Experts of a small language model.
Size: 10 layers, width 448, 57M parameters.
Training: a variant of Muon for the experts, 377M tokens.
Below are experts of layer 5 (counted from 0) of a mixture-of-experts language model. Rows are named router (the router's row for the expert), up (a neuron's input weights, with its number), down (a neuron's output weights, with its number) and show model dimensions 0-111. Each number is 128 + 32 x the weight over its row's rms, rounded and kept within 0 to 255.
After each expert's rows: "comes before" lists some tokens at least twice as common just after its tokens as in all text. This comes from a sample of Wikipedia text that the model never trained on. Tokens count by the router's weight.

# expert 1
router [168 163  32 114  81 168 131  53 106 112 145  70 141 127 147  95 128 161 143  86 102 100 165  90 162 172  70  93 110 128  80 141 119 176 110  90 114 164 155 140  79 130 162 131  92  55  67 149  74 130 100 143 103 120 130  92  86 131 119 170 141 137  89  96 118 104 120  61 163 129 131 148 161 160 119  94 108 157  82  94 150 139 137 139 118  84 117 227 121  72 150 160  90 152 158 141 109 208 120 156 130 133 109 116 113 188 147  94 131 117 128 149]
up0 [132 122 118 122 154 125 136  87 106 210 125 103  92 110  86 170 123 157 110  71 154 104 205 131 108  78 157 155 105 169 215 148 152 153 132 104 119  92 120  81 133 168 163 217 103 145 129 105  90 162 148  89 108 124  90 139 169 162  79 107 137 212 142 128 120  76 141 187 176 165  48  70  76 151 108 114 137  86 107 156 148 148  73 111 133 182 166 174 140  91 135 131 132 148 162 109 135 160 139 138 129 123 121  84 182 115  93 125 150 193  93 141]
down0 [ 71 139 100 136 135 105 103 132 115  84  83 161 166 173 127 144  94  79 160 147 103 113  83 104 139 178  88 132 124 127 157 106 168 174 150 170 175 178 189 124 158 113 152  89 146 147  84 133  44 147 126 149 140 157  88 200  98 152 172  68 120 139 156 174 138  82 131 121 118 100 150 152 154  56 128 134 138 143 132  79 136 187 142 179 119 141 138 116 147 185 186  95  92 164 155 173 109  74 145 116 129 117 169 158 227 127 142 122 116 138 104 155]
up1 [169 162  68 187 145 149 150  95  88 153 169 161 109 151  80 126 110 133 147  95  98 110 151 139 132 169 143 173  46 126 154 121 172 178 220  89  85  73 114 128 120 137 198 127 131 136 176 121 181 149 154 119  56 120  62 102 101 136 170 165 139 171  64 135 138 114 102 190 128 100 156 126 154 129 124 142 178 110 125 168 108  93 115 135 144 117 145 135 100 128 119  83  85 129 130 149 141 186 131 155 118 176 130 122 152  75  99 144 157 127 141 167]
down1 [158  83  98 127  76 141 165  73  61  76 122 107 158 195 127 166  69 123 106 155 198 100  94 126 162 129 123 154 175 120 147 125  96 125 132 163  76 179 165 152 156 137 174 194 154  66 118  54 101  75 135 118 145 104 115 171 116 149  80 114 132 176 127  79 149 109 129 111 130 136 171 140 196 147 120 134 138 122 107 140 123 149 117 106 120 104 120 193 146  86 126 148 188 180 127  74 174  63 119 129 104 141 115 153 124 159 157  48  86 145 145 106]
up2 [106 114 155 113 130 103 133 174 125  95 126 136 111 173 150  97 111  88 159  96 112 162  86 130 155  90 123 153 150 128  94  70  93 154 150  71 107 118 135 110 126 123 138  96 144 121 147 141 120 103 116 207 165 158 136 134  55 175  78 180 109 150  74 173 113 112 177 155 138 124 132 191 242 149  81 167  97 142  70 113  98 129 168  90 130 166  95 157 140 115 134 102 166 130 118 124 105 132 167  91 106 101  84 144 125 158 157 130 116 161 129 133]
down2 [110 158 151 157 117 142 114 128  79  83  94 144 161 160 124 170  93  76 154  86 144 105  49 151 166 156 114 185 135 140 111 138 133 119  86 136 129 167 114 164  86 136  86 134 142 132 124 129 136 139 120 163 102 142 165 133 126 177 128 169 151 110 153 143 117 161 122 115 165 163 149 126 116 104 135 117 105 147 109  69 174 121 173 143 137 118 160 110  93 166 150 114  79 107  98 123 127 110 118  84 148  77 159 101 164 106 123  98 179 126 146 102]
up3 [120 157 223 157 101 120  99 144 176 122 184 181  68 129 112  49 113 158 136 151 155 143 148 103 113 122 103 148 121 109 116 115 116 119 117 137 179 137 185 116 147 167 128 109 130 155 138 131  58 171 118 114 149  89 188 189 127 106 103 124 121 126 135  88 126  61 169 123  98  78 116 114 102 159 111 131  92  82 120 108 149 132 135 184 189  91 166 109 115 116 112 143 141 138 119  85 143 149  99 114  96 163 127 178  86 135  99 102  75 103 160  89]
down3 [205 161  37 117 117 130  88  45 110 127 155 119 121 103 105 165 190 219 106 177 115  89 135 163 186 135 124 160 120 128 101 110 132 108 137 133 111 122 128 158 163 134 174 168 140 125 202  93 156  81 170 136  97 153 170 121  86 147 131 139 156  57 146 147 142  90  97 153 182 133 133 160 129 102 137 121 197 131  84 114  93 159 135 106  71 151 154 158 129  63 191 119 123 134 167 137 134 192 146 112 121 126 128 110 163 126 120  86 146 147 162 134]
comes before: "and ", "of ", "in ", "was ", "(", "is "

# expert 7
router [ 85 140 100  97 145 164 129 144 105  91 135 128 144 118 110 105 111 146 100 104 133 113  81  90 144 109 114 111 101 132 100 145  95 167 142 174 136 121  88  96 101 110 155 169 188  78  64  96 132 138 157 164 163 148 146 162 102  69 110 134 168 179  61  94 122 172 126  76 159 197 146 154 122 155  84 126 168 124 100  58 121  43  70 151 134  91 149 160  55 137 151  56 102 147 133 129  80 158 102 110 157 136 152 144  69 114  95 122 135  77 139 135]
up29 [108 131 152  66  71 164  90  88  94  91 121 132 131 168 162 162 129 130 151 141 187  92 163  79 146 179  67 103 167 131 156  34 108 113 114 168 148 138 119 103 158 130 118 147 133 136 113 121 180 218 129  84 138  95 201 251 102 145 102 123  92 188  96 139 162 141  92 112 142 154 116 161  71 144 137  97 121 104  77 113  86 121 166 160 151 209 121  65 167 135  86 111 121 175 115  70 147 112  97 125 205 131 148 106  84 125 101 153 121  94 114 154]
down29 [143 162  57 102 137 128  78 134 114 146 184 148 153 157 101 147 141 172 121 141  99 163  99 142 167 139 125 142 122 148 164 177 133 113 151  65 149  95 120 119  91 119 145 121 104 103 109 113 138  76 152 136 133 101  75 104 127  95 132 134 125 134 162 135 147 113 178 180 164 128  90  91 104 143 139 168 181 114 146 138 101 212  98 117 106  97 161 126 108 133 127 175 130 172 141 124  99  99 128 141 113 151 163 165  66 160  99 185 174 124 137 126]
up30 [ 95 174 164 111 143 162 107 155 118 125 134 139 136 134  99 142 163 142 145 120 122 118  79 180 129 131  87 104 112 137 116 114 103 133 141 142 157 113 189 175 142 166 136 132  98 123 135 162 209 143 139  96 118 122 145 116  90 109 146 131 186 130 125 142 150 106 133 131 145 203 129 117 143  82 125 171 154 186  91 157 185  94 146 125 158  93 108 156 200 155 135 141 178 174 159 144 100 123 139 149 153  91 101 146 186  78 143 128 128 106 149  65]
down30 [114 133 111 154 161  99 116  84  92 120 129 167 106 138 138 166  94 105  87 135 142 178  81 150 145  89 184  85 127 194 116  79 186 155 122 144 134 129 173 140 109 152 107 120  87 120  94 104 125 162 145 125 146 126 115 137 174 138  83 141 162 121 115 137 175  87 149 103 130 167  85 160 137 143  79 128 175 142 112 134 109 158 188 151 166  98 136  89 148 163 124  68 145 114 128  69 116 138 107 141 153 186 149 126 149 158 122  86 138 131  84 146]
up31 [139 144 122 149 157 132 146 128 111 139  97 153 122 166 165 188 105 144 114 160  97 172 191 111 143  98 154 136 159  67  77 137 143  94 111 135 116 100 195  86 142 142 146 143 174 104 133 109 143  38 101 118 143 116 176  66 147 147  98 110 117 148 120 121 179  38 100 173 103 158  97 158 169 166 101 106  98 104 139 100  99 149 147  73  74 142 120 183 144 152 117 140 147 116 148  90 168 188 180  98 126 105 122 167 152 132 166 162 118 202 113 112]
down31 [ 67  67 111 113 133  95 168 110  78 129 157 122 110 119  62 113 124  84 142 162 183 130 125 108 115 198 149 164  98 134  38 141 142  67 218 129 128 121 144 139  85 167 135 164 115 144 135 130 111 134 105 126  68  66  83 103 173  90 123 145 126 172  94 100  89 169 166 141 183 137 138 140 141 131 122  81  55 105  92 114 129 147 165 163 107 123  87 129  85 159 138 135 119 112 197  95 127  98 181  70 116 124  83 147  91 122 136 179 141 133 158 105]
up32 [ 75  96 109 121 169 140 125 139 110 112 108 127 110  97 112 114  91  95 171 160 197  84 138 105 136 116 204 161 160 106 112 151  96 137 100 103  51  98 108 134 111 157 136 138  88 141 126 122 124  99 179 148 107  96 109  91 185 109  83  87 148 135 155 118 112 114  94  87 142 163 116 110 149 108 126 112 138 199 163 111 130 121 147 186 124 114 148  93 160  96  97  81 105 171 166 118  82 157 102 190 113 142 146  88 102 147 138  96  39 143  82 173]
down32 [183 125 129 118 117 129 105 142 118 134 139 146 126 137 171 165 120 191 110 140 174 157 113 133 144 139  91 140  87 130 108 159 155 155 134 139 104 139 152 112 106 171 168 106 130 126 120 129 101 103 171  95 175 133 128 153 148 110  95 113  54 119 136 133 162 139 125 137 148 101 147 118 162  81 101 125 143 115  83 123 182 156 180  82 134 119  83 100 132  56  97 115 167 123 156 162 151  98 132 137  72 124  99 104 101 133 151  49 148 165 177 108]
comes before: "| ", "|", " ", "0 ", "1", "1 "

# expert 2
router [125  83  92 112 100 159 153  80 130 126 186 156 115 125 174  82  89  85 197  91 157  69  71 162 108 118 132 110 159 103 159 108 127 129 173 149 101 114 137 162 156 119 132 122  96 144 116 172 150  96 167 104 114 134 138 166 124 104 162 113 161 118  84 173 109  69 175 153 153 160 106  77 120 163  94  78 115  80 105 108 118 130 173 112 123 109 161 123 144 150 104 102 150 130 115 137 121  97 136 122 164 181 109 156 127  81 118 119 151  85 137  81]
up29 [ 77 145  92 151  88 115 152 135 117 133 121 121 183 172 101 145 148  88  98 111  82 143 114  84 129 174 145  65 108  89 123 151 105 131  74 151 127 122  86 170 107 127 113 187  82 109 180  71 179 131  87 141 177 155  95 124 110 126 159 130 110 103 152 123 113 108 146 145 132  71  88  97 127  98 159 110 144 105 173 130 184 113 106 157 144 104 113 131  93 173 100 134 208 138  78 125 122 186 133 118 149 151 154 119 162 175 116  98 127  86 154 110]
down29 [173 159 159 128  93 130 184 168 189 141 159  70 122 129 122  75 113 143  94 122 105 130 150 147  52 152 131 114 108 139 110 125 109 115  98 119 120  93  64 141 153 169 115 130 135 100 106 129 141 161 157 142 142 136 110 160 116 141 129  41 143 120 122 159  82 206 167  93 173 107 125 198 114 155  86 193 110 134 100 135 164 133 105  78  96 190 190 124 156 176 108  59 113 103 180 167 151 134 157 131 161 124 135 153  97 157 141 120 156 157 130 111]
up30 [111  99 143  69 164 103  79 149  90 138  91  96 131 138 120 108 138 118 177 114 126 102 132  82 118 174 174 158 116 100 159 114 153  68  70  48 144  86 140 175 100  73 131 135 151  89 151 152 106 144  98 190 135 100 136 167 161 106  51 162 123 113 183 107  42 143 147 124 208 164 151 107 150 141  88 168 117 128 154 106 100 142 183  80 135 173 174 154 109 126  67 135 151 142  98 153 144 167 173 133 118 149 166 128 119 147 117 135 111 177 161  84]
down30 [206 169 208 144 130  61   0 101 255 218  61 118 159 143 103 144  94 144 144 167 144 119 105 120 160 137 111 168 105 163 144  93 168 132  95 119 182 138 125  91 112  86  71 204 123 164 163 116 107 148  98 208 110 155 112 125 143 169 147 107 115 166  86 136 173 174 167  95 118 132 167 150  95 121  88 118 125 108 133 164 118 162 152 156  91 171 174  64  96 123  81 143 105  96 108 163 146 143 172 157 179 106 150 145 174 157 154 150 127 156  87 196]
up31 [131 153 114 155 162 130 166  99  76 164 123  92  79 169  99 174  97  65  98 213 143 180 172 113 127  93 140  97 120 129 127 152 182 166  90  96 155 117 145 138 111  83 161 127 106 143 107 149 133  84 151 190 149 109 133 136 159 101 188 146 101 137 118 130 168 152  96 147 176 137  93 101 138 127  87  93 110 114 125 105 168 112 108  72 157 127 152 149  96 117 138 155 130 139 171 157 148 138 173 139 211 175 156  99 118 103 181 111 167 113 143 119]
down31 [157 126 125 131  42 157 133 132  91 140 137 153 138 126 184 154 183 121  74 131 132 154 115 111  97 121  92 132 138 111 117 125 125 168 180 137  99 135 122 112  18 128  55 126 145 120 142 105 136 140 108 142 105 174 102 159  86 103 184 116 121 125 142 135 101 125  74 124  97 103 154 140 167 100 120 187 109 174 167 137 131 141  52 125 118 114 131  52 127  82 109 119 180 126 188 165 105 159  77 135 183 102 149 153 137 116  99 179 139 138 146 115]
up32 [ 95 139 129  99 115 145 127  90 155 102 114 127 136  57 170 149 151 151 126 142  91 136 132 135 114  89  70 137 152 211 139  78  47 122  96 186  98 121 150 162 164 119 122  70 157 120 110 117  84 131 141 116  99 110 130 101 213 126 136 157  42 125 156 154 109  62 180  97 155 104  90 139  58 136  82 171 103 168 116 168 124 143 144 161 106 125 122 142  99 153 126  88 162 122 153  84 141 133 117 145 115 128 207 111 133  93 147 100 125  88 102  42]
down32 [187  99 135 126 120 131 109 181  99 139 146 135 107 130 145 132 101  99 131 119 146 146 148 141 182  88 146 128  95 114 120 110 115  99 135 141 189 117 121  94  45 185  87 113 111 138 114  56  88 178 110 107 143 181 116  81  96 143 100 137 137 116  85 100  79 222 136 136 107 113 140  93 157 129  76 118 122  91  99 177  47  93 158  98 149 135 122 134 123 112  55 119 129 161 155  99  91 110 186 149 130 154 139  78 127 143 109 152 167 168 171 172]
comes before: ".", "–", ",", ") ", "% ", "; "

# expert 4
router [117 128 120 152 131 174 169 171  81 140 120 115 115 106 112 118  92  61 108 136 100 100 146 168 170  95 144 117 102 142 164 156 137 147 117 148 162 138 178 131 115 135  78 113 202 110 115 180 100 117 168 128 180 135 123  87 118 175 178 176 139  90  67 149 165  71 120 132 151 125 107 150 109 162 116 128 209 185 108  99 133 146 170 103  94 126  77 178 111 165 138 119 135  96 137 144 127 154 195 121 173 112  92 161 152 127  95 167  84 152 132 160]
up0 [121  59 154  93 175  95 144 173 167 111 155 130 145 195 121 147 119 151  71 121 184 136 103 131 102  59 128  56  85 135 127 145  81 170 100 167 171 190 149 105 119 189 103 126  98 168  87 167 133 164 123 127 167 126 116 114 144 141 147 162 150 121 100 169 163  92 102  89 183 124 114 154 176 119 157 118 110  98  77 122 152 184  78 123 169 144 137 135 151 162 137  93 126 114 119 101 170 121 174 116  97 159 149 123  94 126 112 126  84 111 129 144]
down0 [123 103 101 150 135 155 146 106 126 170 172 131 150 115 146 109 173 112  64 123 135 158 143 201 113  85  83 108 128 171 196 130 197 181  87 128 171 150 127 103 152 138 136 100 135 145 149 167 202 121 147 118 109 156 106 144 206  90 115 130 166 190 118 146 117 129 131  80 152  88 144 169 123 169 152  58 144 130 160 112  92  99 150 182 155  85 159 152 143 154 107 166 108 109 133 112  96 159 132 133 196  98 121 111 167 145 106 161  98 115 101 176]
up1 [133 150 127  63  84 142 180 107 148 118 131  59 137 157 129 124 115 119 137 179 136 160 182 106 155 128  97 173 113 103 104  84 137 151 128 171 129 127 129 119 152 151 122 148 120  80 184 144 119  90 169  83  81 130 106  62 122 156 149 112  78 179  82 112 153 204 185 125 120 140  98 122 210 161 166 117 119 100 127 122 124 145 169 121 154 143 152 119 111 150 121 136 104 148  78 135 153 126 123 142  62 150 105 170 116 116  95 101 124 126 178 138]
down1 [ 67 131 191 150 133  83  69 165 110 135  83 151 190 110 145 220 111 150 101 182 154  94 139 169 144 155  87 186 152 125 137 108  74 155 173 174 134 129  99 137  73 124 121 148  99 183 123 109 139  60 153  94  88 107 130 167  87 168 148 180 154 154 166 142 131 132 129 107 147 137  59 145 106 141 142 133 150 110 138  66 137 112 152 171 106 105 139 122 124  99 111 126 167 108 154  89 146  86  81 137  84  98 139 141 130 113 170  79 115 186 104 141]
up2 [183 113 133 142 129 113 104 105 145 135 157 132 134 172 151 157 144  85  80  79 102 162 120 133 168 122 153  77  95 134 170 127 147 123  93 129 117 128 168 106 135 134 109 150  71 163 122 158 131 134  95 135  93 115  99 113  79 113 145 173  98 146 119 151  74 177 107  67  85 110 120 199 120 124 141  96 154 142 107  89 137 143 167 117 168 152 104 146 111 154 144  95 113 108 169 209 123 156  94 103 144  93 160 175  85 145 136 154 174 147  83 121]
down2 [161 118 124 146 116 126 157  96 132 163 123 149 155 141 109 144 160 112  81 173 143 160  87 101 130 151 116 187 109 112  91 181  82 132 120 152 119 133 166 141 200 120 103 104  43 132 110 151 107 145 160 115 120  72  97 144 118  82 142 159  87 111 124 111 117 150 138 112  97 125 156 110 132 127 215 153 152 139 117 130  80  83  84 186 169 108  55 120  98 100 139 167  86 123 140 153 106  71  78  81 123 128 102 134 161 113 134 108 155  66 147 153]
up3 [121 141 103 113 124 113 132 195 157 124 124 143 138  95 154 117 172 168 137 115 111 183 157 118 103  70 100 101 109 111 182 143 175 101  98 109 179 223 118 127 137 125  99 166 148 132 131 113 148 116 205 130  64 146  86 111 161 122  98  98  95  70 199 109 155 147 156 202 187  89 154 105 157  65 149 180  92 155  91  71  99 146  85 106 159 170 111 134  99  74 126 106 123 145 154 108 131 155 189 167 160  80 134 153 175 122  96 183 177 114 163 135]
down3 [190  62  84 169 100  38 177 145 154 130 130 106 156 108 143 159 149  71 173 115  96 119 110  84 121 143 127 131 149 122 170 149 119 168 157 101 123 196 161  36  52 106 148 157 170 109 127 120 105 105 127 117 113 213 178 128 124  92 150  80 111 137 162  81 105  66 109 126 107 136 110 137  86  60 100 147 117 102 137 119  79 103  95 158 139 113 118 137 144 120  80 139 168 114 124 109  88 100 115 118 138 105  82  74 126 174 192  92 129 112  87 180]
comes before: ", ", ". ", "-", ".", "ing ", "ed "

# expert 3
router [123 127 117 158 108 122 104  82  97  55 147  49 103 132 146  39 108 113 105 112 130  62 132 124 145  85  48 129 130 137 131 122 129 119 155 151 152 122 134 117 117 164  69 108 147 120 127 156  68 104 125 170 173 113 148  69  48 187 136 206  85 101 161 150 148 148 196 137 206 120 132 136 127 170  91 109 130 130  83  94 149  73 114 148 112 130  91 172 137 122 157  79 118 101 128 145 119  83 143  97 160 123 161 155 140 144 142  82 149  98 137 124]
up0 [151 121 139 154  67 143 159 149 160 105 176 203 135 153  76 198 180  85 173  92  84 248 130 138 142 124 122 118 161 128 147 182  87 113 117 126 158 121 116 181 148 149 139 169 142  93 112 188 106 111 140 152 118 128 152 131 119 111 129 143  94 120 155 167 160 119 169 148  65 163 133 171 124 123 112 112 175  97 117 105 131 134 117 141 116 128 164 119 102  99  85 207 184  57 215  80 166 153  75 134  68 109 115  73  85 141 146 152 157  69  96 143]
down0 [111 111 129  95 176 129 165  97 143 186 128  92 160 133  90  96 113 116 158 141 139 233  89 130 161  94  74 142  91 117 141 124 116  96 120 141  88 117 135 113 120 171 201 124 187  58 128 111 101  64 145 135 106 150 125 161 131 143  97 143 140 178 121 107 190 107 112 146 136 165 103  75 109  80 195 148 116 142  99 130 133 120  89  92 144 128  70 141 133 114 130  81  97  73 167  88 218 125 122  88 156  92 139 171 108 163 148  51 209 157 168 176]
up1 [129 104 152 113 163 126  67  77  96 119 124 194 122 143 149 109 117 185 167 150  64  91  98 157 139 115 131 139 213  63 104 159 140 135 146 183 157  96 128 132 119  71 147 163 144 145 130 115 121 133 125 167 132  57  95 144 115 122 135 115 156 155 132 155 137 133  95 111 117 208 162 106 115  85 108  92  80  81  90 117 148 148 102 119 135 154 148  97 136 133 154 150 133 132 150  63 170 104  87 141 107 124  48 108 108 108 149 223 131 149 142 125]
down1 [200  69 170 116 112 175  96 151 148  80 108 121 145 101  88 187 122  80 107 131 165  94 100 124 102  99 129 154 194 159 180  88 112 138 171 100 110 105 140 115 156 112 118 105 104 122 104 159  87  60 119 146 124  52  67 110  86  78 120  74 144 144 119 121 124 139 136 130 128  70 119 129 155 163 133 109 147 169 115 114 162 149 144 135 157 135 170 171 182 143 101 139 154 158 129 121 147 151 116 117  96 169 162 122 101 167 106  41 152 117 126 104]
up2 [ 91 116 175 112 182  39  97 137 141 119 116 170 126 144 129 135 149 111 121  84 129  82 124 129 122  84 190 141 129 142 135 165  87 123  74 115 112 158 101 141 141 139 100 130 161 132 147 130  87 154 119 125 146 162 137 120 127  89 101 145 178 148 155 234  74 144 133  87 190 172 145 103 111  99 112 168  66  36 113 137 163 165 156 127 183 104 120  76 119  25  95 151 129 123 110 133 126 133 120 176 128  99 129 186 112  78 151 114 132 114 149 135]
down2 [165  56 143 111 140 163 144 103 134 122 147 130  85 112 142  89 118 112 165 102 135 115  87  42  89 128  90 122 148 102  84  93 135  55 137  84  93 119 103 127 124 179 133 119  91 170 158  84 127  44  77 156 154  79 104 101 122 131 154 133 144 164 179 124 107  91 116 119  72 159 183 157 151 177 113 102  89 127  50 146 181  97 169  67 142 133 124 123 171 147 127 129 108 113 169 118  29 116 161 143 123 110 140  87 194 143 154 126 176 134 134 158]
up3 [119 154 118 114  96 152 124 132  99 149 101 149 143 156 134 130  96 127 148 119 134  98 136 129  64 150 159 125 118 110  79 144 145 144  83 141 118 179 155 134  95 132  72  93  85 158 107 151 138 109 165 113 107 122 132 147 106  96  95 126 119 185 107 112 120 157 156  89  47 158 184 175 136 118 135 113 140  92 149 136 164  66  99 128 112 186 105 119  99 116 106 140 113 125 102 140 154 171  92 117 131 156  88 128 144  90 111 125 158  78 118 116]
down3 [110 112 146 138 126  98  96 100 141 103 119 108 101  77 149 120 179 113 142 116 164 156  91 103 148 123 161 183  95 138 115 142  78 144 133 159 121  97 141 106  93 135 145 131 145 111 135 203 204  92  83 104 125 110 117 147 149 136 131 101 139 148 171 162 161  97 109 131 129 143  86 154  93 102 129  95 142 122 186 111 178  85 121 193 126 118 100 134 126  75 149 167 112 111 158 168 105 108 132 112 119  78 125 116 117 103 133 173 133 103 146 172]
comes before: "the ", "a ", "his ", "an ", "be ", "been "

# expert 0
router [127 123  68  70  83 155 173 117 123  97 161  57 168 115 146  94 146 144 113 109  85 123  92  91 195 124 154  68 147 138 156 128 142 143 192 145  95  75 128 121  81 197  90 166 139  88 140 114 134 128  96 124 115 108  95  62 167 150  87 199  95 116 119 147 166 108 116 117 158 137 174 166  68 112 144 159 156 141 102  95 132 111 160 168 126 118  93 135 108 158  71  85 136 160 142  91 146 117  72 108 161 134 109 116 160 201 132 136  91  89 148  79]
up29 [103 120 100  99 169  85 112 102 157 150 131 133 118 149 122 141 106  88  88 139  94 150 139 139 124 115 122  85 146 119 120 175 171 160 151 117 149 112  85  84 104 122 142 197  72  94 133 166 114 141 134 115 125 149 102 141 107  95  84 148 100 141  72 157 123 151 177 168  99 117 155  95 131 192 103 126 120 119 147 130 158 134 131  92 107  91 131 105  95 164 176 174 157 110  83  79  82 127 130 157 101 110 106 171  97 127 133 108 129 133 147 190]
down29 [ 98 154 113  75  95 144 131 120 136  43 174 125 115 105 111 158 197 133 133  95 133  86 160 128 112 106 122 144  94 122 143 122 114 128 111  54 124 168 124 138  76 150 204 181 124 129 156 137 173 179 210 136 172 130  83 157 130 124  97 177 110 141 165 109 128 110 108 136  85  78  94 112 109 133 128 178 108 155 121 141 125 112 165 121 176  99 163 144 164 162 140 111 202 100  92 118 180 122 217 117 101 162  95 172 162  78 136  98 103 130 144 101]
up30 [ 95 142 164 205  85  91 178 121  84 110 214 167  81 115  66 153 168 165 150 110 101 160 127 141 126 102 114  66  85 182 164 166 104 107 178 111 153 125 146 142 160  73 120 133 143 115 134 108 114 143 154  79 128 116  84  91  97  90  82 109 155 162 120 163 186 202  99 136  88 138  77  60  77 126 112 124 118 161 147 167  93  70 149 139  82 167 180  88  93 111  87  73 158  91 114 153 123 124 141 116 108 128 167  55  97 178 128 156 111 137  97 129]
down30 [161 103 154 106  86 161 175  94 135 114 128  93  87  95 151 158 147  97 154 190 188 128 124 144 134  93  98 182 181 178  95 104 153 145 159 139 142 121 127 154 128 158 142 124  97 149 123  73 204  81 130  73 131  97 143 175 140  66 100 154 144 130 108 113 117  64  96 163 178 116 116 139 149 145 116 143  65 145 148  81 146 106  94 121 160 137 139  76 143 177 113 156 127 137 138 123  99 114 123  64  93 127 116 175 157 152 147  96 104 135 123 164]
up31 [168 143 120 100 146 136 113 157 126 110 147 104 147 186 133 117 122 135 207 109 171 138 118 103 142 119 156 190 104 138 108 148 152 119  79  46 190 104 162 151 159  94 177  61 146  70 180 140 132 150 133 138 117 101 147 156 130 128 138 134 128  87 117 107 158 129 151  84 198 145 130 115 134 150 154  95 122 131 185 146 159  80 133 196 179 145 180  87 135 140 107 140 113 153  74 140 162 131 146  89 113 130 106 129 159 133 112 141 175 153 146 156]
down31 [137 186 117 112 149 113  65 126 138 105 124 146 110 178 133 131  81  86 142  86 137  98 185  70 120 146 196 106 118 108 191 169 125 133 109 143 108  88 139 134  92 148 137 131 118 129  65  99 141 172 155  91 127 125 107 108 100  94 102  74 125 144  90 138 113  85  80  81 110  77 104 115 169  92 137 111 134  89 168 112 135 121 187 117 159 106 114 161 126 146 159 170 124 120  84 100 142 120 175 132  92 138 123 174 148 134  23 101 127 155 147 140]
up32 [ 98 174 141 117  83 120 120 155  98 119 192 121 171 108 103 107 152 115 103 132 109 190 137 138 141 159  96 143 146  87 115 100 129 188 165 125 186 145 146 161 126 164 189 108 184 118  99 138 154 167 136  96 148 143 147 133  98 113 213 173 171 157 105 103  81  98 101 153 139 113 107 125 153 149 158 133 152 144 155 128  84 127 132 120 133 114 209 152 177 122 161 150 160  82 200 158 160 117 168 128 142  49 181  92 184  91 121 122 139 162 147 121]
down32 [183  96 157 144 167 145 143 144 159 103  76 151  87 188  97 101 146 132 139  88 202  91 137 116 153 110 111 139 137 115 105 149 135 157 150 144  98  68 134 135 199 196 187 123  78  63  89 117 134  72 142 111 129 145 143 164 176 158 106 163 141 143 169 156  95 133 164 125 153 119 131 176 188 100 144 157 116 134 144 139 169  69  67 113 151 121 145 115 113 147 109 147 124 141 152 193 102 161 159  96 121  80 168 186  99 106 146  72 147 165 123 135]
comes before: "\n", "\n\n", "- ", "The ", "==", "In "